Experts of a small language model.
Training: a variant of Adam for the experts, 735M tokens, 11210 steps.
Below are experts of layer 3 (counted from 0) of a mixture-of-experts language model. Rows are named router (the router's row for the expert), gate (a neuron's input weights, with its number), up (a neuron's input weights, with its number), down (a neuron's output weights, with its number) and show model dimensions 0-79. Each number is 50 + 12 x the weight over its row's rms, rounded and kept within 0 to 99.
After each expert's rows: a language model's description of what the expert responds to; "comes after" lists some tokens at least twice as common just before its tokens as in all text. This comes from a sample of Wikipedia text that the model never trained on. Tokens count by the router's weight.

# expert 41
router:59 47 37 59 45 63 53 33 45 46 49 45 36 59 70 32 63 75 44 73 53 41 38 73 47 44 48 49 68 72 46 47 47 74 39 61 57 60 52 43 44 45 67 60 57 36 56 39 59 61 57 59 41 44 36 26 62 31 52 63 39 37 40 48 72 52 71 35 59 54 25 70 43 55 39 61 39 67 35 54
gate1:63 61 52 64 42 56 35 73 60 39 57 35 66 62 43 52 55 71 50 38 58 66 69 30 50 53 47 50 35 29 30 39 53 59 65 37 63 22 47 52 66 58 58 34 47 67 21 39 69 42 46 34 45 57 45 47 57 60 42 50 72 54 45 23 20 53 25 52 55 54 45 60 51 40 52 38 35 41 44 42
up1:47 61 24 47 43 42 52 24 52 61 41 52 43 30 44 46 55 37 47 41 32 62 70 36 52 78 47 58 62 51 61 66 38 35 41 60 47 47 35 71 30 64 39 61 40 47 70 58 39 44 58 55 54 51 72 31 54 42 47 51 58 34 74 50 72 68 58 58 35 44 69 26 53 50 66 51 50 69 60 44
down1:33 49 58 57 65 41 45 51 66 63 50 46 44 54 58 68 46 39 61 63 42 67 36 42 57 46 30 50 46 67 66 39 35 59 51 29 55 41 30 68 67 50 51 51 39 71 39 44 56 47 51 52 48 52 42 58 52 54 54 58 59 50 50 25 50 53 58 47 37 44 52 48 40 74 75 36 55 28 61 31
gate2:55 55 67 42 56 54 52 58 59 57 68 49 49 42 46 50 42 37 60 51 48 42 61 63 46 44 32 47 41 70 47 54 52 38 49 79 50 59 51 57 43 45 36 53 56 39 55 74 72 47 49 30 43 47 39 60 30 42 64 35 33 76 57 58 27 61 35 43 41 50 50 56 25 65 51 49 55 61 55 50
up2:55 51 59 33 57 33 52 41 42 49 35 55 56 29 53 49 47 48 45 59 51 42 60 54 54 46 66 61 70 45 60 42 38 53 50 51 29 59 47 45 50 44 77 61 61 24 65 52 53 45 37 39 46 80 57 28 73 48 57 33 58 28 45 25 53 46 38 60 67 53 42 47 43 50 48 45 33 57 70 57
down2:63 54 47 53 41 42 64 58 67 46 40 60 71 60 63 32 18 55 37 43 57 54 61 54 54 55 54 58 67 54 55 54 66 63 45 65 62 46 52 64 39 49 58 63 43 56 61 50 37 48 36 55 49 51 39 67 43 46 26 46 33 52 58 52 48 63 41 41 59 52 70 34 65 39 49 49 35 60 47 41
gate3:78 46 57 70 28 53 35 76 73 62 47 58 38 45 57 51 45 64 68 58 63 52 50 57 69 59 58 46 51 64 72 53 51 57 57 64 45 43 47 49 43 65 38 50 49 55 46 37 63 64 64 52 49 37 51 50 42 42 46 54 29 49 44 37 56 43 50 46 67 54 48 58 54 53 40 58 92 42 62 42
up3:62 40 39 61 39 53 32 81 80 52 36 52 33 39 56 54 64 62 61 58 65 64 54 69 50 61 51 40 29 71 48 41 62 49 41 56 58 33 53 63 28 58 28 62 51 42 37 45 56 54 36 47 59 29 58 37 31 46 53 43 65 46 50 53 54 53 56 44 68 63 56 47 43 48 63 34 40 35 51 39
down3:58 43 44 45 47 28 40 50 36 56 37 58 51 56 55 46 52 31 59 45 49 46 51 43 53 59 54 59 56 34 28 60 53 91 58 35 34 40 56 47 29 47 38 28 37 56 32 58 35 36 53 66 38 39 55 46 47 33 52 48 48 35 45 76 65 68 48 58 56 52 35 50 58 46 33 59 24 54 48 76
Description: Time and place prepositions. Prepositions like in, on, during, within, after introducing dates, periods or places, often sentence-initial, e.g. In 2020, During the mid-1990s.
comes after: ".", ".\n\n", "ed", " born", "s", " released"

# expert 35
router:60 78 31 43 57 55 42 63 70 54 44 56 37 59 32 49 50 37 50 59 53 70 54 22 32 58 44 46 38 42 53 59 63 24 59 26 41 44 49 56 45 61 55 52 52 41 46 47 41 27 36 46 34 45 32 29 47 69 53 50 39 41 53 56 48 40 25 58 53 45 52 64 48 48 53 48 41 45 44 45
gate1:46 58 49 48 44 54 38 21 56 60 51 71 53 48 68 21 30 63 36 53 69 53 62 41 60 58 52 71 42 36 67 49 56 43 52 48 37 34 35 49 29 65 51 52 41 52 39 62 25 53 59 44 36 47 44 67 59 48 47 73 49 59 45 27 52 40 68 36 52 47 42 34 42 40 64 62 47 39 41 50
up1:64 48 60 22 55 61 49 74 47 37 48 42 53 39 34 62 58 33 56 58 32 40 43 43 43 49 35 26 53 65 43 56 62 61 36 50 72 75 69 54 60 45 26 62 37 46 76 27 66 36 46 47 60 48 58 23 40 42 63 41 50 29 69 54 51 64 43 54 67 51 61 49 62 54 40 51 71 56 63 59
down1:55 50 42 67 50 51 44 68 64 39 40 62 25 41 32 36 56 47 58 42 48 41 46 51 49 38 57 31 77 59 47 53 45 60 59 55 66 40 51 55 41 70 65 57 67 55 35 32 40 45 28 58 51 53 56 40 64 46 53 64 62 66 54 44 46 52 65 33 65 34 38 67 49 56 49 43 45 50 54 28
gate2:44 63 42 55 56 13 43 49 41 50 50 48 61 51 37 51 42 26 57 54 42 44 56 56 66 45 48 33 57 30 19 54 42 41 62 48 31 48 42 49 45 39 57 45 45 43 54 36 44 32 64 57 52 47 48 32 38 77 30 36 49 31 47 54 56 43 61 55 49 47 42 50 62 70 79 60 53 40 58 48
up2:41 63 50 56 76 45 31 39 36 42 43 58 43 68 52 45 63 41 43 44 74 41 54 46 58 58 34 39 60 43 43 51 53 53 61 52 49 51 55 54 42 70 48 44 33 41 67 46 53 47 58 39 40 46 52 24 43 71 31 57 63 66 64 35 58 72 28 66 48 57 57 29 33 61 63 55 36 37 59 63
down2:52 79 56 56 41 56 55 63 43 52 44 59 72 42 41 62 45 54 41 40 40 65 46 35 45 45 36 47 51 40 43 50 54 39 50 45 28 32 61 54 59 70 49 51 42 46 50 76 71 62 30 87 56 32 35 61 44 44 62 59 65 50 28 51 48 29 50 64 55 53 41 51 50 42 71 36 49 24 61 41
gate3:50 71 63 65 59 18 26 42 30 29 52 68 67 65 49 55 48 40 56 59 57 46 60 49 57 54 61 50 40 31 21 51 58 41 47 52 44 52 49 44 37 49 62 33 44 47 74 57 71 35 58 50 72 61 43 47 33 35 47 45 61 56 49 48 40 46 57 36 67 48 38 62 62 33 34 54 50 51 70 44
up3:37 70 53 39 49 66 62 54 38 44 36 46 49 34 60 51 73 30 35 31 46 41 43 38 62 44 60 62 63 41 43 36 52 46 49 72 62 76 62 46 74 57 31 44 45 62 37 43 24 56 58 50 45 48 48 51 74 44 74 60 57 63 25 65 77 59 35 74 43 41 60 43 31 54 62 46 36 44 44 56
down3:47 37 44 73 36 41 46 64 62 43 64 44 40 39 59 34 49 52 41 44 34 51 50 60 61 59 42 41 59 53 46 51 63 69 81 47 48 41 40 67 32 54 63 60 48 56 50 36 51 49 60 70 44 42 37 57 25 36 56 52 68 59 57 50 52 53 45 48 43 72 48 34 63 40 49 45 56 33 44 70
Description: Compass-direction name words. Direction words in place and organization names, such as South, North, west, Central, including S(outh) Africa, plus other name parts like State, Town.
comes after: " the", " |", " in", " of", ":", " M"

# expert 59
router:60 55 65 43 53 45 55 49 34 51 46 52 53 44 67 63 64 54 50 67 47 48 41 26 65 53 43 58 55 56 59 47 41 63 43 42 68 60 68 23 40 41 51 64 56 56 43 53 47 56 53 35 53 67 56 67 61 42 48 54 37 69 37 36 28 52 54 55 47 61 39 29 29 58 48 67 39 51 61 68
gate1:47 46 69 51 78 32 60 48 59 88 42 59 49 47 51 60 43 46 58 67 54 34 43 46 50 60 78 48 62 56 55 61 60 46 51 38 31 57 43 59 43 49 46 50 35 35 41 51 54 58 67 50 58 49 39 63 70 41 64 52 53 63 36 54 52 45 69 41 61 38 53 25 32 48 36 53 63 51 54 60
up1:54 32 47 59 52 31 55 51 57 55 51 57 42 55 32 34 67 47 48 42 58 70 76 32 39 43 58 58 42 48 46 54 68 58 42 32 59 36 47 51 38 59 54 46 42 50 29 63 48 32 75 64 51 51 71 57 49 66 23 54 60 49 61 56 54 44 39 44 54 52 82 38 49 44 52 73 46 46 45 48
down1:47 56 50 56 28 47 67 40 66 49 55 48 43 44 22 30 57 33 55 51 52 44 56 48 47 52 46 29 63 70 55 50 52 49 65 42 38 54 67 75 60 36 48 48 51 54 48 47 55 53 67 34 38 53 39 69 39 51 61 56 62 72 51 32 41 30 41 42 54 52 39 45 64 47 50 57 48 37 51 42
gate2:43 33 41 45 48 64 55 43 49 44 39 54 43 24 56 62 50 57 49 70 46 40 52 59 45 41 65 55 50 51 26 48 60 59 52 55 48 53 34 47 52 54 45 58 77 40 50 57 52 46 44 52 27 60 44 58 54 56 35 49 57 49 40 26 41 57 59 63 58 47 34 51 23 58 68 48 56 53 60 84
up2:43 65 58 53 37 13 34 53 56 58 48 40 43 75 58 53 64 20 53 36 54 45 71 41 51 55 60 51 63 47 40 57 51 63 65 36 24 32 54 60 37 39 46 21 32 54 44 46 27 58 61 45 50 61 66 57 43 65 43 51 60 71 45 44 65 59 28 59 42 43 49 41 53 50 52 44 54 52 59 48
down2:51 39 48 33 29 73 27 61 55 60 61 42 55 40 35 68 22 64 48 56 44 57 35 61 51 52 54 52 39 68 52 45 53 29 48 50 32 59 48 58 54 44 49 39 68 36 57 42 80 60 48 62 35 67 29 34 24 58 58 56 56 68 51 47 71 64 52 33 63 44 53 63 49 49 47 43 50 42 57 34
gate3:47 56 75 29 57 37 58 67 64 50 46 46 46 44 41 45 19 44 56 79 32 31 43 46 48 61 63 45 61 52 50 54 38 52 64 60 46 32 37 47 67 59 82 49 37 55 38 63 40 46 53 32 64 63 30 47 43 40 60 48 23 55 45 52 61 65 55 34 35 45 38 48 64 57 52 48 54 37 56 61
up3:29 54 62 28 45 68 31 31 40 38 63 42 40 22 44 34 39 48 69 51 74 55 48 45 47 61 56 42 46 48 67 43 64 49 55 32 48 66 58 44 49 67 50 34 42 59 43 43 40 27 68 33 41 57 35 42 36 34 53 60 46 43 76 58 42 39 57 43 68 56 57 48 54 58 69 50 43 60 51 65
down3:44 41 38 55 51 66 41 61 57 58 59 39 29 41 36 35 44 72 59 73 59 55 62 31 53 44 33 39 25 47 50 74 37 48 36 48 46 73 59 55 49 64 48 53 41 36 66 48 38 44 58 47 80 55 69 54 49 58 53 34 46 44 41 59 56 30 48 65 43 48 37 35 43 67 36 40 28 46 52 47
Description: Word-start pieces in verbs. First pieces of split verbs after a subject or to, such as beg(inning), rep(resents), sugg(ested), requ(ired), plus opening quotes.
comes after: " to", " and", " he", ",", " was", "."

# expert 29
router:42 44 66 58 46 48 58 47 40 35 26 40 45 53 56 56 43 45 35 41 54 63 44 26 59 52 64 48 41 24 52 52 47 58 61 57 52 28 49 39 66 53 55 29 73 51 39 55 48 51 61 47 61 30 40 50 42 35 38 62 36 67 55 36 46 58 42 69 55 37 51 45 56 39 41 53 51 53 32 58
gate0:49 62 44 55 24 56 39 61 33 40 41 56 71 31 47 44 48 63 56 13 38 53 40 67 33 57 46 57 50 49 59 60 65 56 40 48 57 36 57 58 46 60 45 46 54 63 44 60 36 54 48 43 55 44 75 53 51 61 55 72 45 43 63 51 50 57 59 53 46 36 58 21 32 39 62 67 33 44 58 28
up0:43 49 45 75 57 45 46 45 50 53 40 67 40 46 60 55 47 47 48 53 48 48 46 34 40 72 39 44 79 49 46 36 58 40 54 39 48 47 60 49 55 44 29 62 50 43 42 48 44 58 49 64 70 51 59 50 25 69 42 33 40 51 64 59 37 70 80 54 55 42 76 39 39 45 40 59 52 49 53 41
down0:67 44 51 74 54 61 35 36 42 46 75 39 43 50 57 56 67 48 59 65 65 59 50 44 60 57 53 67 49 23 53 63 41 25 50 63 40 57 40 44 48 38 54 41 63 34 67 41 48 29 53 54 50 49 43 49 33 43 54 55 38 54 54 39 39 32 55 63 56 43 53 47 53 63 45 39 41 44 38 56
gate1:43 23 53 55 39 42 33 46 29 34 45 34 49 68 47 54 49 39 70 48 61 41 41 51 48 62 57 43 61 44 40 62 37 39 49 37 51 48 43 48 48 34 66 56 41 60 33 39 59 31 72 67 71 43 43 34 51 63 37 54 45 09 37 35 42 48 58 80 74 46 47 31 43 50 50 27 38 54 39 29
up1:24 73 38 42 70 44 61 75 57 48 47 73 39 46 57 40 55 54 48 39 59 45 61 51 48 54 43 44 64 52 60 46 46 40 36 46 35 48 58 53 43 73 30 70 42 37 45 38 35 61 43 34 45 50 31 42 54 49 72 57 62 62 46 28 75 59 52 44 49 57 64 69 54 42 68 55 43 61 56 53
down1:44 56 63 75 53 29 68 46 48 42 27 37 60 37 60 62 46 51 43 25 64 54 24 54 63 39 38 45 65 50 56 44 71 68 32 63 57 67 78 70 33 24 52 64 46 52 54 59 54 52 42 40 56 42 62 37 44 54 54 56 52 49 43 38 55 43 52 40 45 58 42 53 39 74 49 38 35 41 41 42
gate2:32 54 42 67 42 43 47 29 61 57 35 54 50 45 43 55 38 43 43 59 33 37 44 33 34 49 54 29 62 57 48 27 50 72 70 65 49 36 55 57 49 67 52 48 53 43 38 48 57 56 51 54 33 57 80 59 47 68 47 48 51 66 39 39 48 56 52 36 65 36 50 45 46 66 52 52 30 31 59 47
up2:74 22 46 42 34 42 29 49 62 59 34 34 55 58 36 35 72 47 41 48 43 46 51 49 61 36 43 51 51 63 33 30 62 68 64 74 52 52 41 45 55 47 20 51 49 54 24 58 54 55 36 61 58 38 90 78 37 63 45 82 49 36 38 48 55 50 64 24 50 44 58 53 43 52 60 45 38 42 36 49
down2:33 34 55 37 50 69 44 46 52 49 46 39 30 66 76 55 55 41 51 77 53 69 51 36 62 57 60 51 37 45 48 54 48 29 51 47 63 56 71 47 65 58 45 57 50 47 60 41 65 46 36 46 49 38 30 42 39 60 45 05 54 40 74 31 62 56 37 47 42 38 40 57 57 46 42 51 57 44 40 49
Description: Numeric separators and units. Dashes, slashes and decimal points between numbers, year prefixes like 194, 202, and units such as mm, sq, °E in measurements.
comes after: " ", "0", "5", "1", "2", "3"

# expert 14
router:40 61 53 56 45 39 42 58 34 61 61 49 43 44 33 54 26 30 51 56 67 77 53 37 46 42 63 54 32 33 50 49 57 43 68 39 50 48 45 58 43 49 62 27 41 43 32 77 60 42 29 54 68 46 59 57 34 47 48 35 34 61 61 39 58 59 55 50 68 46 46 58 74 44 71 46 46 31 53 42
gate0:49 49 58 49 20 54 49 31 50 44 48 55 52 67 63 32 32 51 44 47 41 46 56 48 47 55 47 38 48 61 76 36 39 68 61 48 42 70 43 31 61 55 34 48 65 36 47 58 67 60 56 59 62 42 39 64 64 47 71 27 64 49 54 34 51 46 59 49 51 53 63 25 52 49 41 46 52 53 42 55
up0:57 57 63 39 39 63 54 84 58 38 50 55 43 43 38 33 54 50 78 40 53 49 54 45 42 47 52 66 63 53 41 39 50 62 58 53 40 67 27 50 53 61 46 61 32 44 45 42 41 54 45 30 60 45 46 29 39 34 75 57 39 60 64 50 48 68 41 40 56 57 40 42 52 59 47 53 38 47 77 29
down0:53 40 58 50 19 54 47 27 63 64 41 43 43 54 42 40 47 55 55 47 60 41 50 70 43 37 59 46 33 30 38 20 57 36 63 45 56 74 67 40 48 49 56 47 43 55 50 44 28 30 54 72 45 66 50 57 65 37 63 48 53 61 77 42 43 41 25 64 55 53 75 52 40 58 64 26 58 58 52 60
gate1:55 30 45 72 52 33 51 49 55 63 50 48 39 40 65 42 41 73 50 50 53 50 45 36 57 33 67 28 34 67 46 52 68 50 49 64 52 67 57 56 26 46 33 45 66 42 70 63 48 50 50 46 47 30 54 46 43 64 37 44 46 47 84 40 43 56 47 37 27 59 62 35 57 67 34 66 39 40 48 45
up1:39 58 38 55 66 36 61 60 45 60 32 39 59 44 58 64 24 52 54 58 67 55 38 39 66 44 68 53 25 78 54 65 44 58 55 49 44 57 47 46 49 69 46 60 57 49 49 51 56 66 42 55 55 56 26 53 45 46 55 21 35 48 60 57 56 67 64 63 36 46 77 30 42 52 65 54 46 31 21 65
down1:49 11 45 34 39 38 51 57 34 48 71 34 45 56 48 42 51 47 66 38 55 51 46 33 43 43 53 66 42 33 49 59 24 42 52 51 52 51 56 45 40 63 39 27 31 36 38 47 32 46 43 51 76 62 49 56 61 53 54 36 38 28 48 48 38 70 45 66 35 43 52 58 46 47 58 78 40 41 56 44
gate2:31 64 43 37 50 53 41 76 48 42 56 53 69 37 74 50 44 41 61 39 40 42 56 39 41 58 38 71 63 60 51 66 47 58 17 53 43 31 48 55 45 42 50 65 41 55 41 30 38 34 50 66 59 47 41 25 57 40 52 47 48 15 48 57 53 45 52 39 37 60 46 53 42 31 46 55 46 48 68 38
up2:28 68 53 57 51 63 55 58 45 45 40 61 68 36 70 60 41 27 39 31 43 58 68 50 42 52 37 84 59 41 62 74 56 29 18 30 63 33 42 47 49 62 52 56 41 44 39 31 43 31 46 71 47 63 38 49 53 64 45 49 48 34 58 46 58 44 41 54 46 42 33 57 45 30 56 37 46 60 56 44
down2:33 53 62 47 70 47 29 52 31 37 29 52 63 74 66 67 32 41 45 32 54 64 44 50 43 65 54 51 63 74 59 49 40 58 30 54 36 44 37 40 44 40 66 49 45 33 37 43 49 55 62 40 43 31 45 70 48 56 52 54 53 53 56 50 52 52 27 45 55 45 76 41 46 56 44 41 59 43 42 37
Description: Decimal and abbreviation periods. Periods inside numbers in tables (41.2, −0.7) and after abbreviations or initials such as U.S. and W. H.
comes after: "0", "1", ".S", "2", "3", "4"

# expert 47
router:52 60 38 54 62 64 23 52 47 37 26 53 53 48 63 66 74 45 39 38 49 45 50 26 59 67 45 56 47 49 51 35 13 61 51 55 59 64 49 50 39 60 48 42 47 38 48 64 66 47 46 53 49 71 62 46 60 60 49 42 57 55 58 42 53 58 23 56 52 63 55 32 37 39 58 41 33 45 49 49
gate0:35 61 37 46 47 39 46 68 64 34 55 35 42 45 32 61 41 37 22 39 60 57 45 64 70 57 61 57 46 54 28 62 56 50 77 53 28 52 47 52 69 54 66 48 71 34 45 30 35 64 56 48 40 48 44 50 34 63 60 55 49 45 70 41 60 40 54 57 62 46 44 71 41 43 59 49 69 54 40 65
up0:51 48 39 39 48 49 37 40 56 43 73 48 29 35 47 63 62 38 50 27 49 27 55 62 72 52 48 53 54 43 48 56 41 57 50 48 49 56 43 40 55 34 39 47 59 33 51 46 46 58 72 31 29 64 70 51 41 57 55 49 69 59 66 50 54 53 37 57 69 34 56 58 32 57 50 45 86 79 52 38
down0:83 48 45 59 63 37 30 37 38 52 57 50 65 54 54 55 56 52 38 35 50 60 36 60 40 36 64 38 65 61 48 48 59 57 52 53 50 43 56 53 43 45 68 33 65 53 54 34 40 36 68 68 45 67 19 43 44 36 48 61 41 64 60 40 22 41 42 50 37 56 48 54 32 34 52 43 51 42 72 48
gate1:61 65 50 53 54 48 67 46 44 40 43 59 52 42 61 53 50 56 54 77 61 50 32 54 41 39 60 48 52 38 56 45 69 41 33 21 20 39 64 39 56 50 47 55 31 42 46 64 41 58 67 37 34 67 54 70 55 46 59 35 43 57 57 56 57 64 50 58 46 51 40 34 51 59 51 34 48 59 45 52
up1:42 43 25 48 48 74 51 47 71 38 20 61 56 65 63 58 29 33 35 38 63 48 54 56 41 40 34 88 57 50 43 30 43 44 45 55 46 55 55 27 63 52 53 50 32 45 58 35 47 37 50 54 60 54 40 69 60 33 74 50 40 42 31 55 47 67 54 59 27 45 50 62 19 50 38 42 44 40 33 56
down1:66 39 62 65 55 49 63 48 65 51 44 32 28 55 66 51 29 56 41 46 50 42 49 68 43 60 42 39 67 37 48 64 63 39 41 41 56 38 40 52 61 49 44 72 47 57 37 45 34 44 54 68 51 82 47 77 68 71 31 58 55 40 46 61 50 53 36 59 59 43 55 50 66 43 44 41 47 60 52 49
gate2:48 41 60 47 65 78 59 52 59 46 37 42 43 40 49 55 55 50 55 35 35 43 46 52 69 52 41 64 49 38 54 48 56 77 55 62 30 59 61 66 47 67 43 45 28 58 49 41 56 73 45 59 47 37 54 44 50 34 42 75 75 35 46 59 67 60 48 45 38 39 45 89 56 44 32 40 53 50 51 72
up2:66 32 52 59 41 45 33 39 68 59 49 36 36 74 47 47 42 50 48 58 65 67 45 49 53 58 65 49 53 68 43 47 60 49 61 63 58 52 61 54 54 56 45 56 71 41 42 39 66 59 45 61 75 48 45 50 50 41 79 54 56 53 55 44 38 49 45 51 70 35 37 14 55 41 56 61 33 46 36 50
down2:57 41 50 22 53 45 54 44 18 28 42 62 51 47 35 31 44 51 47 48 36 41 40 51 55 52 31 38 54 43 33 52 64 69 34 53 33 28 29 39 60 73 57 40 48 60 37 56 69 44 57 39 36 39 50 47 54 70 55 45 67 32 39 54 57 60 79 34 43 40 30 41 58 43 39 38 46 55 45 58
Description: Word-start pieces in nouns. First pieces of split nouns and adjectives after an article or adjective, such as trans(ition), sub, pro(files), m(ental), n(orms).
comes after: " the", " a", "ic", "ical", " an", " of"

# expert 23
router:49 70 64 48 33 55 44 53 44 62 50 43 69 53 41 41 49 50 68 51 53 63 39 61 62 57 70 52 58 59 50 45 40 33 59 56 43 38 58 57 38 56 63 63 39 48 68 50 52 30 51 40 27 45 42 57 43 34 44 76 61 48 36 50 48 47 53 53 36 52 51 75 61 38 47 46 41 47 47 30
gate0:66 58 41 43 33 46 66 43 41 58 53 63 53 42 74 18 58 60 41 63 48 60 40 52 62 43 48 66 48 38 51 42 45 30 75 51 57 45 49 38 32 60 47 47 63 68 71 35 44 25 57 59 55 54 64 49 47 34 38 42 58 62 67 43 47 61 67 52 52 40 56 58 58 61 41 51 53 48 48 21
up0:48 51 60 31 73 26 28 47 40 49 56 43 40 47 53 61 68 39 54 49 56 54 51 50 23 50 56 56 33 55 23 50 61 69 40 78 48 56 53 58 47 59 55 69 45 37 42 54 59 71 41 55 39 45 39 30 38 50 58 37 44 50 31 25 34 40 35 60 67 56 61 31 49 48 68 49 32 44 47 51
down0:54 40 62 59 47 39 64 47 51 35 40 60 52 46 64 76 65 61 54 64 54 71 27 48 49 22 47 53 67 50 48 58 45 77 55 33 37 54 60 64 41 45 27 31 25 47 30 51 65 63 45 53 37 52 53 43 37 60 41 48 57 47 44 64 39 77 44 61 51 53 42 61 53 36 39 63 40 31 60 57
gate1:39 50 51 46 54 77 54 36 44 47 63 56 28 55 59 53 47 57 69 51 60 44 49 43 47 46 54 38 67 53 57 54 64 64 59 54 38 46 62 36 48 40 45 12 35 62 52 47 51 39 60 41 49 26 41 40 48 29 19 51 78 68 60 51 59 62 44 51 38 46 51 47 54 40 51 52 55 29 61 46
up1:39 58 43 43 38 58 60 35 56 55 62 44 70 53 59 44 64 52 49 73 21 57 57 69 77 44 56 59 32 62 38 53 57 46 41 43 50 45 65 55 61 53 51 50 58 43 67 47 44 61 53 59 42 54 57 41 34 54 59 50 43 49 53 49 59 48 30 34 32 81 41 40 42 48 57 32 62 41 52 65
down1:66 29 33 40 48 64 53 68 53 63 52 27 61 50 55 26 41 56 48 51 44 47 44 51 75 45 63 60 45 57 21 46 29 55 48 54 75 35 55 59 55 58 51 51 63 67 47 68 30 70 61 49 56 61 17 36 53 84 65 64 54 58 44 38 63 74 45 58 48 42 42 34 38 51 59 58 33 37 62 58
gate2:53 46 48 42 61 51 50 58 49 51 65 43 45 82 55 51 40 68 47 67 48 60 40 72 63 43 59 41 60 59 45 48 42 42 73 76 25 35 38 73 46 57 64 39 43 59 52 51 55 65 42 30 36 61 28 44 28 67 31 77 41 26 56 51 32 32 55 62 45 51 60 65 27 44 37 39 39 36 52 56
up2:50 37 53 55 40 60 42 38 50 46 51 46 56 43 53 37 39 40 53 45 44 53 40 44 62 43 56 36 47 68 66 18 57 62 42 51 46 47 26 23 63 55 49 50 52 55 63 54 62 48 64 63 57 46 43 24 48 52 74 55 76 51 70 34 39 57 32 75 48 78 48 40 59 50 50 45 38 43 36 72
down2:55 46 62 47 51 83 57 46 70 46 62 56 50 63 50 48 67 57 46 46 57 61 52 41 57 62 62 40 54 58 46 53 51 45 58 47 50 53 35 30 41 54 53 54 30 59 66 56 38 59 37 41 29 54 45 47 49 64 61 64 58 67 44 21 29 56 46 49 52 57 58 58 57 59 51 18 39 43 42 59
Description: Place-name pieces. Pieces of proper names, mostly US states and cities and other places, such as Texas, California, Los, San Die(go), Can(ary).
comes after: ",", " of", " in", " And", ":", " North"

# expert 13
router:45 69 53 48 36 54 40 49 61 49 62 67 54 68 59 45 51 63 32 41 53 46 40 34 32 52 59 39 39 36 57 63 60 62 61 42 56 32 45 70 51 82 35 23 45 61 61 38 32 57 47 60 56 56 54 55 51 57 42 54 70 54 61 36 66 68 31 36 36 62 48 54 29 67 36 61 49 51 66 51
gate1:62 46 42 60 46 49 46 34 33 61 39 33 67 53 62 67 56 52 59 58 91 63 34 58 55 56 51 43 33 52 48 60 50 39 53 60 65 66 66 38 46 50 74 50 52 59 46 49 46 48 50 56 47 67 44 58 56 46 35 52 40 44 33 76 64 50 67 47 55 34 53 70 21 62 40 22 43 55 41 44
up1:52 41 41 60 50 51 27 62 42 39 54 47 30 48 34 50 47 45 49 53 31 26 58 58 49 65 39 58 52 59 58 42 45 42 35 39 40 32 82 58 36 41 18 52 58 41 75 55 67 46 57 54 59 31 63 55 23 60 54 58 54 32 65 44 29 39 49 62 76 47 65 46 70 26 51 78 54 60 48 40
down1:59 41 45 62 62 50 50 33 40 32 52 56 45 37 55 54 56 41 25 39 44 46 63 31 54 42 50 55 58 46 59 37 69 43 45 47 53 51 62 40 47 49 59 31 67 47 39 60 31 29 56 51 53 36 82 58 36 52 42 51 43 51 45 56 56 40 38 46 39 84 55 43 37 53 71 40 38 44 55 49
gate2:47 45 34 43 40 56 18 35 48 62 47 46 39 40 65 50 40 45 54 69 47 57 46 42 31 52 50 68 67 67 28 62 69 62 61 34 53 43 58 50 53 51 58 66 49 40 69 34 42 75 43 38 36 47 50 47 44 35 66 53 48 48 31 52 51 30 56 40 48 55 39 37 39 81 45 53 53 38 48 46
up2:48 61 61 49 49 69 78 43 68 53 35 36 48 38 70 51 52 55 29 72 57 35 63 58 42 47 69 46 61 23 45 64 44 53 37 50 30 61 40 67 56 58 69 38 52 59 70 51 58 64 37 61 41 64 39 30 35 62 42 30 68 50 52 55 56 63 41 67 55 38 47 54 44 49 59 62 38 53 64 71
down2:70 46 65 66 62 37 51 40 69 67 54 72 51 58 48 42 50 36 61 47 64 65 64 39 50 60 42 64 63 49 49 47 62 47 43 51 42 52 42 40 48 31 59 64 31 71 15 38 38 55 58 67 75 35 52 49 51 56 34 54 50 54 43 50 49 58 56 65 76 47 46 60 77 32 53 51 45 67 46 48
gate3:49 26 68 43 49 72 53 51 42 49 34 36 36 45 37 55 32 62 51 47 36 47 42 72 76 67 57 43 57 37 51 51 34 46 43 56 52 65 70 60 50 49 29 27 40 47 55 47 74 71 29 59 49 55 51 65 54 57 40 61 34 44 65 71 34 56 53 25 42 54 51 14 62 51 43 45 49 44 47 65
up3:29 69 37 54 56 33 49 38 45 40 50 64 72 33 48 55 56 66 59 31 49 54 51 37 54 33 40 51 48 55 53 56 58 46 58 32 39 42 22 51 48 48 40 55 41 55 43 56 23 42 62 27 49 31 61 54 40 40 62 50 32 71 69 48 70 45 45 68 57 50 39 47 69 60 59 64 67 43 41 37
down3:38 38 68 47 50 16 37 47 42 62 59 62 66 64 57 44 50 53 58 31 51 46 39 43 79 66 67 42 47 56 32 31 60 65 53 64 53 42 67 36 47 39 42 59 39 56 65 41 54 40 45 53 34 63 52 72 49 49 67 56 28 67 58 51 53 60 73 56 54 49 47 54 46 55 43 75 47 46 53 60
Description: Heading and field labels. Colons after infobox field names like Country, Occupation, First event, and words starting section headings such as Early, Career, History, International.
comes after: "==", " Country", "\n\n", "===", "202", " =\n\n"